Below are experts of layer 7 (counted from 0) of a mixture-of-experts language model. Rows are named router (the router's row for the expert) and show model dimensions 192-255. Each number is 128 + 32 x the weight over its row's rms, rounded and kept within 0 to 255. Numbers have three digits each.
After each expert's rows: a language model's description of what the expert responds to; "gets" lists some tokens that make up at least twice as much of what it gets as of all text. This comes from a sample of Wikipedia text that the model never trained on. Tokens count by the router's weight.

# expert 37
router:163079159148093163082170159111092154169154120116124151154112113121154148084176154161141161075148077167129134099104148082099111129087096120119124156102146109138150156094123150111083119125189122
Digits in match scores and election or astronomy tables, plus column headers like Score, Votes, %, FW, MF.
gets: "0", "3", "4", "5", "2", "6"

# expert 13
router:147090130157099131115166205128144098127113119100123090115120140122176160129180153143160193118176098165087143064140141092123120141094148094085078149089142159158152140106113176091105067099181116
Spaces before numbers in census phrasing and tables, clause commas, section-heading ends, and words like There, where, what.
gets: " ", ",", ".", "==\n", ".\n\n", " ==\n"

# expert 17
router:116087186146110154083145165120120155160069117107157097166087183073130150142170140156140156101157114147044111084167086125106107187092093117091110167107151175185135182110117197110125092082169176
Commas and and/but joining clauses in narrative prose, plus following subject pronouns such as they, he, who, she.
gets: ",", " and", " to", ".", " he", " who"

# expert 11
router:115079127129106152089151183106125160129096115105147120178082170101153194113119113139169152082134141178097162100120097074084102136077073093120139120084183193128143152101057134107110102099153188
Temporal prepositions and articles in history narratives, such as during, until, after, early, and the before a century or war name.
gets: " the", " of", " in", " during", " after", ":"

# expert 16
router:162097159155072173090176153139104185146131100099162114140103138090159144119126165153186151066155084121093158085139112106114114168108113103122102132108118156162182174081081217102072110112182128
Articles, possessives and copulas opening a noun phrase in narrative prose, such as the, a, his, their, 's in the club's 100th season.
gets: " the", " a", " The", " was", " is", " his"

# expert 43
router:152082208154084162085166165129148163111142157077134133114073194079205124105131126134150158075166075194056128092159102113086088159124115107119140148066142175181142160103068177136103093139167141
First digits of numbers in tables, dates, ages and ranks, such as 1 in 1993 or 4 in 49, plus was, were, been.
gets: "1", "2", "9", "0", " was", "3"

# expert 12
router:136089181160102134112158158142121151158119141125136053167066145123127128075156151139150118127121068128120135104128079080143111158104049085100111141095133128112130143098115177138112105077168169
Inner and final pieces of proper names, surnames and place names, such as Black-f-riars, Yash-p-al, Reyk-j-avík, plus election table cells.
gets: " |", "h", "f", "w", "m", " St"

# expert 0
router:130103185150066151081159154108116172112110102130155051148089196121184158119188143156172163050127103148089150082144088085126112170110080154127122158100152178146103111095091160094090147063182186
First pieces of words split into sub-tokens, often a capital or consonant cluster after the or a quote, such as G(I), g(ossip), cl, st.
gets: ".\n\n", " (", " |\n", "\n", " D", " d"

# expert 23
router:131139149130121182134144158129102104119140096109134074145073200112159217122136141170191160050148126139104152069149133121103098119098127125122098141071147159140140121111108145105079111102167158
Digits inside years and dates, mostly 19xx and 20xx, plus list and section words such as See also, List of, Personal, Championship.
gets: "0", "2", "1", "9", "8", ".S"

# expert 25
router:137063134079085117111162104074118151128074115115126097092081140081188170102157190196140150088130089194104139098176095127085102142129073068140105134107166142131112150069090126101093119081157113
Uppercase letter pieces in acronyms and codes such as P.P.T., U.S, FM, MPC, plus line breaks and heading markup.
gets: "\n", ")\n", ".\n", " K", " M", "E"

# expert 30
router:128080169128121126102151130100105156132143088121158107160144135145158169113128150147126168126137132150104140093173091108109134128101081059158067158102184185124170155095115139145091107073126124
Function words and concrete nouns or adjectives in ship histories and physical descriptions, e.g. the crew, white petals, loss of eight, roof, stone.
gets: " the", " of", " a", " and", " with", " The"

# expert 8
router:158130166138106116105145160123093144139100105138142089174117162106151154118161149179151144110164138155116120067156129108078121124120105085124155127099132136153118173097095134119061120134213153
Units, symbols and punctuation right after digits in stats tables and measurements, such as %, km, ft, -yard, 3.0 L, 3rd, and table pipes.
gets: ".", " |", "–", "%", ";", "th"

# expert 6
router:133051147179103132091163151086148129144101100161134086174141127083130116118137126125122193065151117162101146099169121094127125148087107097113111137114146166153146169089134180116127089090129106
Colons after infobox field names, plus dashes, pipes, degree and prime signs in coordinates, e.g. OS grid:, Position:, 88.25–.
gets: ":", "-", " ", " |", "|", "°"

# expert 3
router:110124135168136162106196131121076165122113103109140126143111152124168101081158141170146171065158076216097185111139143100071115179105137117132119143127138137159149108134088179134125106120163132
Value tokens after field labels in infoboxes and tables, such as website domains, digits in statistics, and species abbreviations like ph, 6, E.
gets: "\n", "0", "\n\n", "5", "3", "4"

# expert 27
router:099105159151095153139178168094069186153080106100168097140102167138148167103168121149127188102176102140139162127134081118143124182139126138089083143113155188155180150077102149095079098132137105
Closing quotes and parentheses after song or term titles, and the it, called, renamed that follow, as in "Pyromaniac" is, stylized.
gets: "\"", ")", " It", " it", " is", " as"

# expert 31
router:121120178178067188096158160074114128160074109060182120136066172114159154095132176138164149129173104160091163115163115132129089133096062069118116193092162139138171160113102159070116114123102124
First tokens of table cells and list lines, chiefly country codes before athlete names (GER, USA, AUS) and first names like David.
gets: " |", "-", ":", ",", " \"", "|"

# expert 14
router:130132121145106141105185141133099170164079108099149135140079146116171146092145140160132177066155074183126130114133103105123101132098115150126125194080148156136150104127142139124102096105111133
Backslashes, braces and letters inside LaTeX math, plus digits and entries in vote or data tables, e.g. \rho, \begin, i.e..
gets: "0", "5", " |\n", "4", " \\", " be"

# expert 21
router:133078199124109154110123177074080188124058101101149136154086151108189150111164153135110204094135110152128114090125143110113103125091103109105122184115134178169125151110089200103121100145188146
Sentence-final periods and quote closings, verbs and particles completing predicates such as moved, said, came, away, arrive.
gets: ".", ".\n\n", " \"", " it", " out", ".\n"

# expert 7
router:088092172150078169071156177117096116135117121097207118150113161104142167110112152151156162114186120143075135120147121105095105148108064086088116172119131187151165138112084157100080113101111142
Prepositions, verbs and punctuation in running prose and descriptive table cells, such as of, against, featuring, defeated, often before the or his.
gets: " of", " |", "-", " to", ":", "."

# expert 4
router:128079173115101167096156169093086128140117115145140119170072204106158172104119158184150192113188142166108150106159087115066112132083092104079108151097167175158141187115105106092107056102141119
Prepositions opening a phrase after a verb or noun, especially in, of, on, at, during, under, from, as in served in, listed on.
gets: " in", " of", " to", " on", " at", " for"

# expert 45
router:142096141097133218086142168101126147140109093116152143180100139120136170123127147125147154107165100173111151114145065116130083111081096111122089148078143112161137150087095134091083068098169118
Commas and pipes separating birthplace from country, roles in credit lists, and table cells, such as Moscow, Russia and vocals, guitar.
gets: ",", " |", " and", ";", "),", " in"

# expert 46
router:150112154134082148124169159106081151146112116088125131134118151122175133106119147153180160097165066151083161067140149114099099164087083136103100147107136149148161213129132200123111045127170154
Conjunctions, comparatives and clause-linking punctuation, e.g. when, where, while, as, than, but, commas and full stops.
gets: " as", " and", ".", " that", ",", " with"

# expert 32
router:145087132106120148079129155099108166116141118094133130135090124064129212077181150125168160081105107173089157113168093087117098123123115106108121148080169154185121174119107162108107098114171178
Last digits of years and numbers, and past-tense verbs of release or events, such as 196-9, 202-3, released, published, born.
gets: "5", "6", "4", "8", "0", "9"